Experts of a small language model: vocabulary 32768, 128 SwiGLU neurons an expert.
Below are experts of layer 8 (counted from 0) of a mixture-of-experts language model. Rows are named router (the router's row for the expert), gate (a neuron's input weights, with its number), up (a neuron's input weights, with its number) and show model dimensions 0-191. Each number is 128 + 32 x the weight over its row's rms, rounded and kept within 0 to 255. Numbers have three digits each.
Before each expert's rows: "gets" lists some tokens that make up at least twice as much of what it gets as of all text. This comes from a sample of Wikipedia text that the model never trained on. Tokens count by the router's weight.

# expert 9
gets: "0", "9", "8", "6", "7", "5"
router:168125084177083147154127158144174122122124133122142095073150108074078167088095131078202148179151116122133110106139131102134128138117144123130176121137137063130109103167162153208127115107137151082144102090160088093154139123086133112135134154139177172083120117178125062177199183149162166130144144130173126163163092149160146195074123064143146141089173084172132131154147149130082105154175103151158034167085081118130130056096102152087118051150112133189111116147121143133111111143098150107155118085154144084090143123115134146100161107127122142130064088130086115145132156141134092077
gate0:110080177129166136093156144142146156145119110089124077134139158119086060192097173107136087056081124115153138138140103196106119151138132074076150135150094091158156162104157084137175132080132164099086147154036071108106142146077129184214177124167133099119126083132190116093130136167165108109141100134102115151112145116112126140122148116091144168147161120145125073106147137119113134105130119133174141167158073139100134086092081144193122098106119118131086091113111079099123132176140141151098138082100049093140075176090104166151089105181122125111102108109187118142174155148162134185
up0:114099113092177142133121141132140097143133150171138149183114086161148130097162115116078136131150185178053149119148142133132172131118093167151130233171108186146119137129143103104173130156073151088114147118111180067137142047151067082101116102135126094145105125106127176140116050140157137148115152110175125099121178090124102141122096090132161144131148106121165165150078103111143122076060159090084143140150059163160109110151153119198171097096133156121141134172096161223086115094086120122140122142090138151102119184112168139135165111129118145143118074155102145184158079082132084129
gate1:095140139088102097101134146114121144186110152111087163130135096119064116072163187146178173103164140116157151093129072126162134135122086170163103123153113121133113138124105105168091101086125128154110147109115065121106140115121142134117121121125101082120137133123112100115095110131143154108131092013137131129148119164167045175104183133108143083146146169128124068115103125067145121172136132136070161160083143199127170119154157122144169144099034185184124131147136065129161207134101177085087124150117143131138108140129139155155122123143142120115101066121151124121071189167043172178
up1:125124128167194161068101147141087071135082131079130134134112098113100097113186155183110155131138080145170111170116209101112116119133107159152183080143134138183188160160089159090158063138140137125120115087152144084099093104120120189127112092155099101126115131116157087139122127090168126089136131140118115111090079086111128053117120187108106185157182108096106147146110147131203169149144146109090121100144055118114164158115093152135131153108110038108164153125119106084181137188139138131121130144168106098095143115169152118104157174155087116200145084159148156065174137120168154154
gate2:096142054116143159172102113080109058089064058127115115121126152098095168160099134158114131101119104135161110148144170169199185183156086164087135142112085115094113050127129113083128141140127096102115158177172126113180104161146127135136083133134133124102133111134160077096111146121119112144157104117157135136119109176110118155093015080162180149055097147043158131073140130107113142129113115155107133153105102181084055162046128150112119118159087115098130100146138097125119125176132166126183130124118129084074173167135101130121139106121142150081133169174122089115138168107109131150
up2:201167128124173082104140118153131133128088094146167188069171149166092067165194159140168106166125145110152099127135115205104104169111146111119110083146164141146099081141112094158159136121144180106172175134157111170110158042114108116182126135093163111104072129083129163117164192074092133115117137056131109110147145107105105119074083211107163142152147116117111086116086158045123170105098124095170151129061120156141107136130085127131095097114107133088111112178137122101113128139136119108153148071135163105046139160115097105114122177111125138161164134124144158107097089108149071115
gate3:157122084190090144073093183164127205130125145135142150096199135134101118108139142096110131166121111094126171180122137146120099140120107128154189158098096134147102081141139142125100161124179095147132137145188121128091109177145085127170116135140117145087182122124140143122160135095145109110132177093167106115168134148161141148086129115115108163178112169168178131108152082108142160074162189124199100098078176095184117092189161101147054127172168090145118144136068116124160179114067122112129149135175102181057180166116118118124094183067161155124108160108105145148154081176106144086
up3:118167176072130105143116065106076104169120056177081088117058135107142139093096107143130060122110105051164142084154134128140120130171133150132113127111116162086140129116121120128142108191143131071146110080090185107133130144132136089121122189129104175163117160108180117122111117108099141130110088130144102138149125086105079109196085124195178133118116100139135127182058166137105093137098149128134141123105101138138181087116140168080096101139092117090154106102183160166075112150150171093140153208127140131139059114185187139168114150132159091193165169125141179138156164124097104090
gate4:164099142129131127092141091160129133138145111141088154112118111084066133119148141132150133116146149098119125175116102136114119127158200109154171161078118067143149106091160116150101096119119099084097056134206079112151121132116157123104139079115082137132133097114103113174110084158121138106124112136120158125139103146134137156155095078148155141081128153146149171094180104122139132123183151113067098207125120131085135034106112129082067161072154136129076119050153126130136137116158189152159086102085177037070099116107113140204120151164064149133105158109159065143099087159149155076
up4:136155169073208130191141187092092091107101174166112111127157108111172127192144148187098119128076112104126108101118085180096097125108175070100104128084172080172140136149096121136155150118114162114140126092125152130121137139172106111077099162099113146147110145191164150097102121098086143125127123129138078122097159175153125084179150122127110159076138178102086153161108131083120082127123155121103078054097169170151115117124147130080218155255135107153115131136127164135115132110093164168159155126109067159180164149132107111172160125094112115082123135115162174137144134130090119122
gate5:136117051158128143104082130153117177103097180088101171107144084118144167148134176099124123118221130145104174127175125125102097124123135131181183071131184115099080144147218146149187098171125164149170167131148129141106170164129185144124106144175124159191124099179157119125177104118116116160146146117068119066151135126099165161098104138107191180127098092119127103150131187101135130171111107106136135115139137134162137102075144124168151054081161091202142142099156159091177110156087126077140131131132192086052126101134146113091130108129134145137137130141146107148172122186152100109
up5:168162170163147133126133145144180075098116102093124182098167072123168092134153120123142089155202142137141165101139103077171139140183119092122086171090178145109109086143127147143137086151110081184085097105124161142124086164130116122060117092098127135147160128175100103108083131108125133154090096102118101118092156134130174118132082132146120117070150115112138106096119125085147124146007123105098085110106039150127149135124121139083166121105138189130190156145155131183083111185117069088151104160137171134096132120167130115158140057141080214091163146112137099143134095155079133113
gate6:150158170105126165125152183122114147114106117082099162098102098116090147140073149140186108185157086166117103152074199153155073132123157193085124107145067109150142107199150126126173081147080102090136141127088112097161119136095127118242132067144158199144083101130118141163159102172129123125114124160163127132136107162145127164164123116092133142090114114134161129150104123130107127125145107122138153168066109118139189174092101107094118122211090090119114129114107127148117115138144112139196147068103239149161167129097177183102156150112125096144127072139132173145135080142130140142
up6:136099161138112124163101070090124116140150138133137139109127068110155123101115103106095131091129169088110116128177137057136100145119126086128134112123109178081106198107083173206161112181124100181110076200073137089093128160120154119140177086090081147128218122116156113067122105142111140149117149093106133100143171119129132129115119044069157123176141098140179128164125117182162091132191149102123136088096164192166118093138125041100145111118106134137153206123134122113145132089136141154140124160120141130139126068048142149157138117139093132086046135124140120176169131110172140135
gate7:118189127113116129153035073052187120058132173113073090124135081125095140101159091133081094107132133107167172042093107142128099084090133148137114097176165098142156113130129149121131181157131126093061146136103097132114080136155083128145110120119138106116128122115076096138104143083132142142113082075170104120146089139163120147139129092138171151106096124152156090158107099060108154117111109161177139137142119130107192160076107089139073094124107167121098183107167105087155116090126099122027133091123120079105129065149139186185089125196135124130091087131104142135108108138153110152
up7:142184144154099098123094106051183121105146129142058125138107101139071141079172147136079128121126116080140186116118157143162106089095155110120116124109190109141104140086162136088150170188182104133036147150160128134099086096138081110144177172115115145098160166098106134168135094078130095128120061098134122073109087157200162149085110160135153100089115109174131123183104173110101165147097099138142113159092189144129235098063150121135097107117118152129135144139121129108125188125127109129081141195073057095090125092131147148161126107118097158120104140110091152159122131129105105150
gate8:088062098115145193123122143118147111128161083062139102126119186126114126171093083131128125041065146144169146110119090169148145109095170103100131141135189089086146146134118153099070117124144176098148126212174114110162119130105189143108185168149182075073155105112125111165144140146166100111152156152109182150123145156131075085173107128099126219123165100159129109138094112136084154133149142131159175137087127141127126128177152116154057100103117138132189121151132105144075102104101118086131144105117163111118172066151132202143117080120094095138160089138059154169135122172113136158
up8:131111140113112141102098130155131156083057155099166155122111085140077139100132069128062181203077090089138123162115157131127131079146092083146105077147149130148134052148153095134138142098122141197100096151103134132167158146133187085109139097107160123103162132136133119071147182096116111104131127133119107097181106124141162153088184135179109098155147190125156113187136139132176098161083147122192185113125181155149113111199168149151144158154089144096129155101121101159133110123194141111057103162068132166119077108136130119148154170177149100158102064122122128087105135129175099058
gate9:143125152066116126119061189095107198138148103120075123100054181083093146100169111199143084095145137105187154052134088132093114115141163127131114137148182079115127104174130135159058123117189127106099084136156128099084096136149153176120136127094104108104170134139151114164134080057090095175151055141123125144120156124182154179126170124120061123176131105173110158154181151161145092144146130154118116145174141129084098147098112111123126154153163127107103136115105136121056105120114150144103144068103145151137144128132115110161104089096098142106148145184079096132160177096192087075
up9:128102143085152165131071147078176117099078094129120118104149101164169125124159105133145079146145093075090093188127097176143109170169110147138162164131144104182166156106136113152091142124134134151144088101115136102131114137206109160086131097117148098165139170145133095170175142074090123190165054127160118088105093169099115130110139152084055162200121103109121128188097145119149109152110152161129116163138084202088163200109139198137109118083111140088130147145146161144150119153136104137167152073054117117154139120164122128139163059116156119163150149139097110173213163130113172093
gate10:154128151104096056072146146105145143137122140180183138075126128157138128101135112128166169151159127197138179120097062120127168132125142110154127081099162141124130096111140145089085121127058099153137162152106091153127153137081105101158142101152095116084068099173086161164191083092149106177184138129166088177146159090158168155113071134187150162157131141167106129077192101119155142165115112125120145150172160077150135076176157105154122119140167156154145127083175108126099178129137086117184186145085117101139118093061060154150137118129122160135114146123149156144189067115153180174
up10:139175161178122074085169156123117087197134158101143129086153123150130111137136150092139124171147074170173146121135114108143175094106179096138095136128157131125196093084165155111071128161175074024142166137085137143110089161163096139112148084136094086107147153185127133121179104107152047139137148168099100137170148095147160105161116157070166129160152166108120172149125124146147109093166138112089082129091095091134167134127157088104095101115129053140135185080153122116143166158155130123142150099104115162178112141084079151136113126117183115067047169097117093095147090104130159121
gate11:141158105151119093097151122171112149100155143124092132095095124130094116091152099082144081150176176130189082163066125156113126116144084142148138073058136134066087124119122175197120170120130165143087105123135136138162153151106145124085153076143119121117082086128131149159165094125184170109138086162145066131143218088115139121114083123116107162164103124158137163167115115042108158168106156075103126181172177094105160178150197098156165094116176125159135203060118154079104086110056136141171202145101139168106161150124141120122136138114143150143092143102124134114114128123160128125
up11:156133154127190095164123129032122119150072156072133131141145118085130136111119134158130140107116128155129068173080140091200166122159158148130187062109132121167120144086143178172112115199127116060180148150160087126149199139146144115143113133151149164171141086152149135130142157094140154101157137128151152148119106094059210182108122112144179169152115123113137154135127084107046115141110126147090163146108145123129099146171124102173146100143125142112164126134125111044087177144145165158152134146086111135078119161144142088136106095136090079174134153158111066047153117182143175110
gate12:131171120116135200112135174200167122159098116148123091128167088083108153109103135085151155132121141139166086152091085145138177140144124098142130125135148109131091155093151106137114195112114139088155119121143067120087108139100156097143123130132110132128108126090134153118147223127186112194165151133094156162070152135132141158156188106094175171071129124138106090095162111140091134132139149102132049076103173067096138128124097113154169001099093150152114180161134126173183074170161170105106198135138111134067205165111128143147151160102091110122112116116113150120126125114166132117
up12:119229115150127164052105186198068085180088135143157150126165128094154128130128046144165122153111143126117115112147121100121112055100101127101140116044126169203111131108140126103161119145149084147162125215122125155168140147132108084101088190149120102056106136106110090130182074151115099118109089145114075147110104159122102133153118133103131146123115077140069148209111102150118090163165156132081153113084130129118145138136143069097110145114113161146102131130158176156111134084171113157182113090111131051156113129126134135127122126109113135129107108117104094113048136097088160162
gate13:050116138126104096123175156100123133112112194077084145132146124169116147093097098112150198182133127092126089148088156115119121113129120096128144096128103114169118141092163102130168144136042141133148137134164124098079112185097199127110121147144197098171179205165129118129124100137083149112172139119155118153117087150140094136100137134158164172067148189120105116082101125099143095132150126067130112167082111163210154102115090123134072090119124159152150156206116053114152185106181136141103107162145091142126094117132163135104077130133098107113153112133101157210072125108142111185
up13:092087090169107086109119149093157109135183073078120120091063072105158095175149154129144114140097134078142108156093168162155142145143115166177114238155078141099148130098108115134136110082113130130115101138126088049111105075066148122183110124198140120187144154104140119118176149091146138126162120127132151118106136048094138124148117122131115104107178162131141080089115125121130064109095161164140153172103136170109130137201104122136129139149111100116144118108082152126121097146083101145160172152129112132123096131111106127116101184171131069148111140150106145095179176204105179032
gate14:131141127124113100114117160116072059074093177136161144144154079127086158115081143132141137158149079082148124149182127123134125128093160148156125085141152185061179112109202073119083099095143164170063150100116144136185104166128105123124126110101120130109206109129144114172040134090087165141126127138094102144091182155186166075118096133158127176169117136120109104139131104164131109116184123048097191163134189148139132197136104129144167168129152132155143117159106126165121131099051120155092101162172191128135156141129088127135116113093177097083108113114121157150151117133175108080
up14:128127104126097138144098132101080120143105094148130186107105140166183169144116098108144059151143129121067108106112146162121128179160173089171062154100134125156138115093138124112149108107134105088083140127121139131068117117103162147103122061138133102108104144148136196119155112169103132072093094102167091159144155128060149165085125123086115087136051115164151202136114114085128099115070169142137192086193052122144124078082118202128152158170084128090121079112128097072172134136096118146127112130105185155125140161146124154137105144078081115167174130037115119121138115135079078150
gate15:142091155151159101085137091110132138090068138116122137115107182096077098102088119188069069174180156125143152083078180122162141104120147180155130079100193136167120117172077153194104134111119133105156116134116083097170144108138085139100093105085128112155031133106111113133169148197143151086167149074150117127117134133116121174152131143136121126142136064135112128093095046146130150090096102096121095105118089049100094161112102133123146150176086116197093092118155169122113105152054118116150132129132149116184134144123156160131159132156183187192183114131151124137143167115151111123
up15:127124142139097103092088198106168144171157142147119128117113112125102191110089067133150176115134146130113063127110131100075195078097055074147216110130097131113137104168197119171110142116144179090120124130118187200137057119176168163133088090115075138124138127142064079123162094113111120082091159127095078113183144135102128160131116166176147064121161172132120125155178123161136140205090145141130160172152142126142082122145111110159160142154118111077113112155129123141149110126177171181058145131114114167157132107121103141100113139121103142143135115123080084093163178088142088152
gate16:128177134211135093096179128121098131061148106075094117111140090126173080114138128105120055164161132107177199130114182185062121141110128088153167124159143138103090140160125124124130128176150117131087174133183112156185094177134098097086136123126159097092109145120146111125114132186141130135080133143109175152142113154118116161041116098114137164168153134153124108178080132148116114162122093128098125145125187176176132089087182136137161129148088163091075143064122179131132159101178115155147151160147081081158151101164151175167187131133124085091153136132086133116171169165113058141
up16:117167087157181111105057120083118115136153085123119119126147162187120129155083132122126094103155136126152108156060217121104128152123130105151160157117110080131157104160122116117134096098182099158123125129160073093109103164079140127140087126162117146121170145207104152031098143146068121105087138097130156114143091143188102109141158120163123121115120172125161151162072076090114158082105151161114091112137150114181089138124149132109075102124114149160145089109143110198126153140134166134138130116197083083174157102134174178177163098089111033138155069185158135117092124159102148170
gate17:133163109066137076146087082149132102152067120126078128139121148147101123075142159042109134082059092147118131159139160086109144081099108091094080118126196089136089098159157140182146121050079107141179111130161107116164132133201115147136115122152140191116159149146158111144092135120142129171113097128187159122141126108070132100125140107130124153093149164130085139177101156137103126134112077080068076144147134101177153154146158072079074077178148056055095149115159077134146110116167166132129128114181137119126132110120088149170136161158111127174093118150182111132187141139089134132
up17:114098151113141108169167117085108142090124115095131127121153149146175107128187151119127124160070097143134142190172117143141065075109152158114132182155167175164106134132156168076157113181145154124143157097135128068125127132078133114152129120099095105162151108114130097150154083183129072164130132157124132119144076124102159176153168128071115156044098134162132101179172106088149102126113183121135056124143094146077136085091079206125145140104120146123112172118204121089119126145196124177124171104079097172168040166139104150128120105129114096065124156131165122084112190098159118096
gate18:142120147136138137204118128084100180157127093126149163143143163159209131131154144138155018099118159097137196173101141072121140158164166129152093116124175069105161030163113133131127135111130143117078110120125131120136061135067168096114078138110124159135078131091151137153075112126105111081117108164129153071117160143136133185156125117171083173115147118085147084141100125091078160137133164012086137108120126109128160127115145108116144143144096119131141178177146064133182175152127136104125091106162118161180157166120129136112130120167145078131098095129073122095105136112138153071
up18:128105136100162136059133174075090100116122111096141138149098177087072077124149125078142154140165116211159131146172098133095095105054170141107154113165148136091101176144071175113121122131102130150098101100179100115101198076158105176139163097206120151141087144129112083108074161161147140161133124100103092157127159091161137110132135156145137063138146164119074157108134214136085106180177118163142150094183125123095112164113099205133135118156138116138091039162168139123133168106124150163161105095141125109148136107147104130121144133082103142111190171107186162144115148147102101147
gate19:160173160172083104096118149079117139109115123153097153143086131118118152094108082147116091174175065112148107193121101116145132164127099112109108113155164123055174138136102109170160112118179111128136091098127093168168103167139169108106095112173108162093093116172156188150084145187137131110073130181108108113106155108106127153145142164195148073104102093049147126116118153096103136108137149154105064096134096095224157123122085179142094096076120093148148063159137143157181067076160148102110169111157093109141091111138130089134077111195182133152131117143183150149120113107111092120
up19:097112164111120117110102155098151144165162140139184118077153140094133081079095092149186112171089095118192146101144157133093056170087138102090130091090183138172141155133109144118133134129136100099186094149149157151104172125132122157131134063108187080121131162119112125139115159097185122101110141119096124095166136080123182162168171112101121114171122137154152124107172148147140154144160144102117150151102067132133125063154128085194062172123115122084156105133137110125109156070108086121141160164187164146095064150087121046155075113115089183131110159122174090185122173194141074143
gate20:175203117127125136099146177115149146159131118081150117149172192089136157119084067088149144111133144149124175080138126086090119094103139143157092075136101125131106164117129175098129164067143106207167067114105120121170178113139148075134154079105154116173118121154105077120085076182149081167119163109095111117160083143169121162203097116138106097143041095109132169057133131121123065085133149116063123141150174138111158200130170072154095085121084146181154081153133144114106171136107168150126081107116116116104129093113148081119150155099131120095128136152149155106108159112143123085
up20:167096097055145121143152200203117093161136168146121130121106101061072116091112132186111087145164094150140172070174136133106136130126094149128186175128101134117080174162164190128138088146137148159091135158156146146125117143195145188103141125121122121161161147146123154157175095104100090137124157168143162115162129117070108132126119117140213146073175119140105174126121157059175150148167105148151156152143133122148154157170089153161120141100161104186115061094128092177087122091133170161158088087137038150145199166167126152148093154112122083127111132165093112136120123150129153120
gate21:143074175082105102134170124109118082084086132113081079132155151148131141112164142084154176131131150100162133095142081077106086150185121167146180113195125113148064060113110146143136102129131143109099155114114075136135133088072161095052152157134199111103163103143063129150133132145037152147123147185127123110099146157144140161051151066138131154099160157148127071150106130140122135114078145126184102156139168108073147073098142173094140147125118141128139097158147141115049123162103139077131122078168139174138150073117124179102112177115097060160117095141095128104086142125104128131
up21:111119125154191122127119203162062107141113153153116140156117136101059111085127118143093122105139162145101102146139177184112173134168129023117149108127116118129150130139173151123122166126126159143154076137145162108146110167145106174189156121141147051107147140134148120092086102105132142045133176118143096165092109141100094138124106179113112150122116106161178164174159146087160115139172121111166096094132085139143125171088153142156180130094107187078145199082084119179102130171081121151131130171171099156107120180121153094179089141143179130080162129093194167078173093108113084144
gate22:139105143120054170059076177139167078140121099161058111126159154149067139121120126154157121157102112127158181160116137117108145134124079083109105112150155105107091163166177168163071166115109098114078138091126122130107144105066144114097056109150120161153142133103078070119111112094195126134132131127090150155129185126170188152037141196145206123142165149097125113133158119137117093136093189128175136127103149175137146146116089126108090107115126127103096165077128117090123115108144135081091134199101137122127074113118026135144125152116075157118182127076134158168117114120148133118
up22:151144083161117151095090187119128172096161161166163173137193133116120165142184108112155132136166122076061104139123181106122150165191175118124185114132123152172100145128102078090097139122076091102165123114152129170092138168148191180146132056110075123115106106094131162169175123068070116208135132105116138115063117094137106136132124102138157121135103119106194156118143108132057095129124130182139126090132160095187115158129156140158146131106113146136106141096162134105113109098073161134138044063159124111054155157117123122143138127119139162174146101092138186192146114175108104115
gate23:107143131068111126161084166143107124186060089127090098110075117084101152139127085112159173158144142217169100169104065182085162177142123186131203133122131121085150117151193146181118152112083120162091062183109129144196102106140126099100140115148166133129134080147131082121179124117085120115130033173164154152157181134091138151119123099098163124130136147165169161110111142173109117102126130164132094125124118127147125123095164118125088119092140074091166128123072139148130076107150152060160117124132120127062169099147156150119179137174096140130132147169092120122151117144135083062
up23:125109189150167070165158111174091175128105127168144143126125092134106115137154158169114135112133075127169099162137103133112098116103102163091159119027114120103171173124143135146129131110117184102146111174104163130117191065149121170165165161140104144139148165103105084105101166160102089109125186198153064116171111109173112100130086159189164097110103150092110127111153164140093144119132130125141074158090121141114164159200170173126129137149108112182159126132161121108145118157150134133060176155051123108175128097132143085058119203152131195130139140095097162130135082126172137065
gate24:132145142106102112140181157108087142127114116120154136103100127110093115107104137152165165121098092182092166095093059129167115136157147155154106156137177136117142072116145151086171097145160107153098131110159134127212163087116124155129077115131164080069116170139138121110101167143105052106149154143214163136172085156113152124176168071135122141112177146142066150086152144124124141151138131095178119147142054129141129050148106163174138032134075112193095074125122091096113093115088106154089103043093124133104152133174149115138118192124122112080106119118131151085090145096116134085
up24:112209189130162123124097112143125123151177116169165098110174110137117120102122096168176113116109092100102136144138073142151104160088121134157155176138125085132187114198133080059160164146126138104173152116140137167095105122111123131096100172093133075115104143113132132137095166121127134172150100069168122112117100158073158162157137151145188098088087140122089134094114130120068113094170211130136035082138134140124152136077076181113134114156127152111091134094080143113096106143179124081111100060188127157136104097163148170174189129170138123100088146200120125094110073156089110139
gate25:146154141117150150188150085077106107116175092178092139163138132082114119134109120091157157144170143195120109076111119132122105082151189120126171121164108098074165124156129096157108161076149109117138149052129108090166227138182101052124123097145133140064138132180130162147165101121117100102093124131130182102124118182130100188166178066132145094089084133138101161134163132121121080128099103172107126127115085128110124130130152114120146114101115091123178167149117080143131148163165161104140123102069183103143094057136134140098150148175123121167073101087080109161127110072211135172
up25:144167177111084081080164124155105138140172169117124137097155164088052188148180159105092131143122107098140097110120193120102074080133110071176136105080147104112153071138129121135109110156140066156120162130099127086163138092175148085129077124138092142113124134112100086124139130112144166121111171179120079123107153217138150118147134205133142124185086121142133104121131092164116078094117121106153155139140155104077170076098126097207195106163122105105140126138130165105178153076109099155120093097099101176157114104134096115095034153159194084135122164090137138142125095090116124154
gate26:131103106149153140071105141124169126123183156134099068140133136062151183139144188066176103167135137138141080152097113111125183181085113139071094172113141129090178156210120167163169136065126170143131089096140143130179137180108148105089154103134141161174170108176088113138112139126140184092134104131145103139149114129147104129151184071108147168144124186108144187171096087153104180134143166156149140104118091133134132119166119109156124159122134113158102131136114068134182095137186123175137197204114104070116160087097130170064138146160072101120137133106145067117134114108173096130
up26:093098076098160118101170134096144129122097074152067063169076145127088122117177105105130084136162180105121166127158157174095148165185112098174112099094130130190140117110118158136051141183130161117096104093128109123089107102129174134128123083114122215108087100106146112099153118096135151184137098167101123081116112098140171188105159137159127121147088125130094187164105107152077103126085132090102145157163150158077180115175154143161157114098135149127109166090177154063102149146080143176088155096158184165137117092154142134155111085142083084114177131103136089168092089168089166122
gate27:185170119135126131112133132156175089105181070087085130157170112088150144167055150037141124136151146145114087130149103129109170126116181084185154154115100098142132153143138182148090093152174161140102096096105167111113082104117167126110129114166134113142103098203115106041144149182157150113095101100134121142127130069137050132109129133147125136073127124141116041112078057152153136108121123118122151115095175204167197095104120095117137141101163139167137149165069110158105169087149142151146137136187141132118075151102118117089194152136165102142144152143107071132126161159110102107
up27:113094160136177085115134142070068143153136095082056120099148130126126157169140100082111108109106132129131132109171171114133151091148185172073128062085117095085160061148147152103135119157157129122111129112152116150152123179117098114103119124080111154115171174123138194099101143178137094145122130160128121120127149199182145118167073123134135155064079131113161167136109141106089101110110231057090106148189130147124075084127192134145163140150151167099114183154174150119156174131112131169143125141103086119127169118150211122097182130153105133131125098060064093167142144148117152129
gate28:152095061139170130149089099093136146158065160131092164139097204118089154114134115116149159160180123165114129112160128161138125143074144175074151141121134039119098119091175071128128165139138025083137169110101147137098119139141110127142157139099161163154104127171106114123124147159158120134072167084147133135183145185159142151120117127026122135127113181144152128082104102157147160113160076130132130107146147153084192168145034164063093110083123120075128157133082141088128121145180124126126078108114142100118085141187110116167163094101112147122148114174098126110130152180148103144
up28:084080156138143155163126137145154112115151148110069145121151101115088100118110081146086152127149171094149147117103084147139083135146163159133132105162152097095150100155096071100106175141150151100133153050115155137117184108141111110096150137132132133158078130128096116065201150153112213155126127171170127126158166111156094095104162160105149081105102155144135172167153188100121136118158134162095131099121144100149101127054087138118091100134188142140096066182166080189128084118129083071101077116096123192146054091077086072088151091134155157163141137078097117126147092092114123187
gate29:145092088097112141173142156097168101077149174159171119095142174083157132087128152095131160155119181079165109115174094117143125154082135156113116098156093096103147088159127163149140164101160128109159053126154175160176090117143167102127099146174173102108060112166085138102156177129129130155249129153109125119140157127140094130088092111118132137064114091088134086125129104087093175135146115154115101177179104111103135176150081158095160178130049127153116097110093116124150130086156070062156090110142167158117124132136071142143110121127118163151172165124092118145182149190168166142
up29:137142192113087145100094107090123126111059117168186128108141115071148127185134184123152160145187134175151139082168138076141082149103119120120159112080090101106130165148089125078156119138124181130135152154172153045186173106084131087104096153174137178062096178133108106035116159149081136134125132117148120137153076150125153092097106120152113109134120130082164123129171076117091098173163128083168156111128126183121139182145125162063169140136074101146148113097111100096129175175167172176107106067092137194115161109102114137080157126145156111136106099129142116121118174154117123168
gate30:107098143124088142164121105154146101180122148092093127095185148130098141120120087066101086083126110126173142099126129139125088152090130130123139160144046147137065104077113086175143090119118139136109135090105127199148130116205092163146135028162056113158148142120120129124182121133119122112170164129073152097190139137155074186136146127161110164103111092077154131119153116142159195174152078165165175151128111167183159112162098107108126132113159122105080140074082091126082128169127125122109090100166110122110159154090116193100109157195151150118060129126188142083169119139121135116
up30:103071157156116116150148122102111165129210104138107199209129144164093112143123201081173113172116099141115157130122094132076154064174091107170114106098134064097133141106153172121036123099097142109131184123193109118132118115071121154166106118127148142091110134150154033148121133154082100142137096163105083168168139090117086102079170109162112093137154130149151086134139111115108119192131174147162162179133154156151107082154095125095055139107141115106135125130149171106134135121093108106090153167104096120139105104148124111083114050102147143148171151104107135151114049092102107138
gate31:141209100123112144168070095073114096102128109091170141140137156126141162141172160110101101127176139111124125120144124077119200112075148110127109117109168122111109147143131115118138107081192152131119161130148139121115130055125081121146125136135151194166035114151169103103191109063147126103147040117163068149061117168189153150084131141141113142111125139121120138175113143110174135142118155240151128132090124199122140114166158127142093141169107139132151125165135120111160094178161096139107103141100109096154132123160124165087103110141116189156111089084144177116073171098102058101
up31:131120064164104149132121109134096116168099073131124115127074091150160186064114117189142136100163090147104119194150210085161120136109160135162152123131175111133161174142117110144097110111116119110101091093180177149163167057187111086164115124082090090153097187112110141141207084133152156135081181168112160131062123098154137075094118128141158145103074157169145169163093164094121129145110115119116065129151127117081134142178146173172111147195132121104117092141131131115125123095175111128162115139134098164094166157125161132099201123217125148111113122096136158169146155148076104133
gate32:125134146112119152158111122152105132106104083129101177137194138165123119173152121161096109113129117138075149147097166117090114145107136149144114156115152104149181096176100150109175096152159169111139129173128130143156151105139085146081089155109076143087105148072154103086158103147097155086169120096210147144112131132156090130118099134130207138132160121140170147176165070092130172111065085176057158114064144132160138080129162162123117111127123210130084072147079129108081144089176142135164206162159153083150136133137140163149152092157158098166168136157084158120174145031084134128
up32:131111107132187130136121181125155157130063123218136137120130168132128132115131148105143131150126138161128110121107116136116129127154116121120117124140116128166130139087138199075112091133093121079159123168183136131092062116086138115096161183164098100180099110105168100151165140130109147160130116137153107175180083191087146124114145138128133216100097122141106156084152143091159161150124101141073161152057130105109150066174144146165166101116103200117129149165095090161127124077116227126144175154151146100186151136129096105096147123103056128147138111120200194201132103143140049109
gate33:164164102184117212090139191153156147165156178174090184102146112149150200107124157189123105139147124164076131118135202146094142131118077115091148115090097138178070149156112107144083113142142152147082124096093173162104177159185133171151114142076153089154086137173117108122154135119152149120168133144149094160095155203147140087113132141078087119136132111148122092137107155138115127097102115167082138176157106065068071093121086162155171117164152076181084130124047117113101125093148124127211142094090156117169124133143138118142168086121140149143129134088136152118149100164100108126
up33:120143085103143133099143116166064098138121089104069103153139117054104118149096161142154122165108122128100141147098111110159150135190111130110136132117099162124099101199064176138104126161081156098178197106119058110131091128115139190068127160071125135104083166124143066081129129187148093177125194138130131119152175126177125121131160144114150104107104105132109090127098145130142166096088124158129140143114100178077210175083135135171082150150124149166145169144054076095102142149097139123183182110158130126162084161172125187119145156102188084098151097091110167166099136102122121118
gate34:156148133147196069103110216149170090156159147134115155103164153094140090146122202114140141162128176171113152119117130128174107093155168086096094120069141174169164141173097124162073128073134085066083143121116147124115143125084134123140168076111086136114128126155086127127149069190126167159096156090136094110101141121135152094064065173135142094174096117183080102102078130089183102110174117132132128137144134127124102058112125137102119122092162173097121102125172124130137137047091115139070149115182125142134111141053151151113049116113100158133201119129115131103142102160125124112
up34:103135149158114174113100066128076136113073108048120182092105096165127109073151084083178141085114104123122135196154135119114111153183139098163103122155165123072142164121143090063140134151128149107173129111097049081125159128182077122106095095151134162191158114094163156132133127107144109074070118156056091106142123107094093186126163110150120136106169100109151106113178159163129119130131116116141103097097137139149143120163164165165145116137084112209145129161117107161166128199158121160110105118121115120167154143165125148133171124129103063083078119059136109116116104089160056182
gate35:140073068182122209128114092125113195076068152136103124142091151184166151146116133118158120158087126104124147172137113121160081176114110135098087096154104159133137139069080098182121063126137154113174106102112070163160050100118149128156168163127165141159140119103109158129098121097163127208156166127118148144099124106108123070161087093104065083124161128187114116090108074127124129118133121151139169186124167163135149165087105170066097169121150149119077106103129160079148146100093131153152164101125080091093092161086086124101122127156103106092105158104104118164116133187160073156
up35:106131124102078099097105157162075133149125079092079156074143159114108117147094138112171168177040154149178126049132112146092160150116168131143134163145091098146078086094118065143121105098113190134033144136075085123119056134082161150125073135150126156126111150179139147115128159101164156114110089108102129115093114172108080083138158170201119118177123157119128116127158120113116098108105157166146071172094160181116131121094133109151161127140139138083083141125125143122090066150109101134146154092156115175123137207143124152103149177159039170119120113108093120093094143151103085115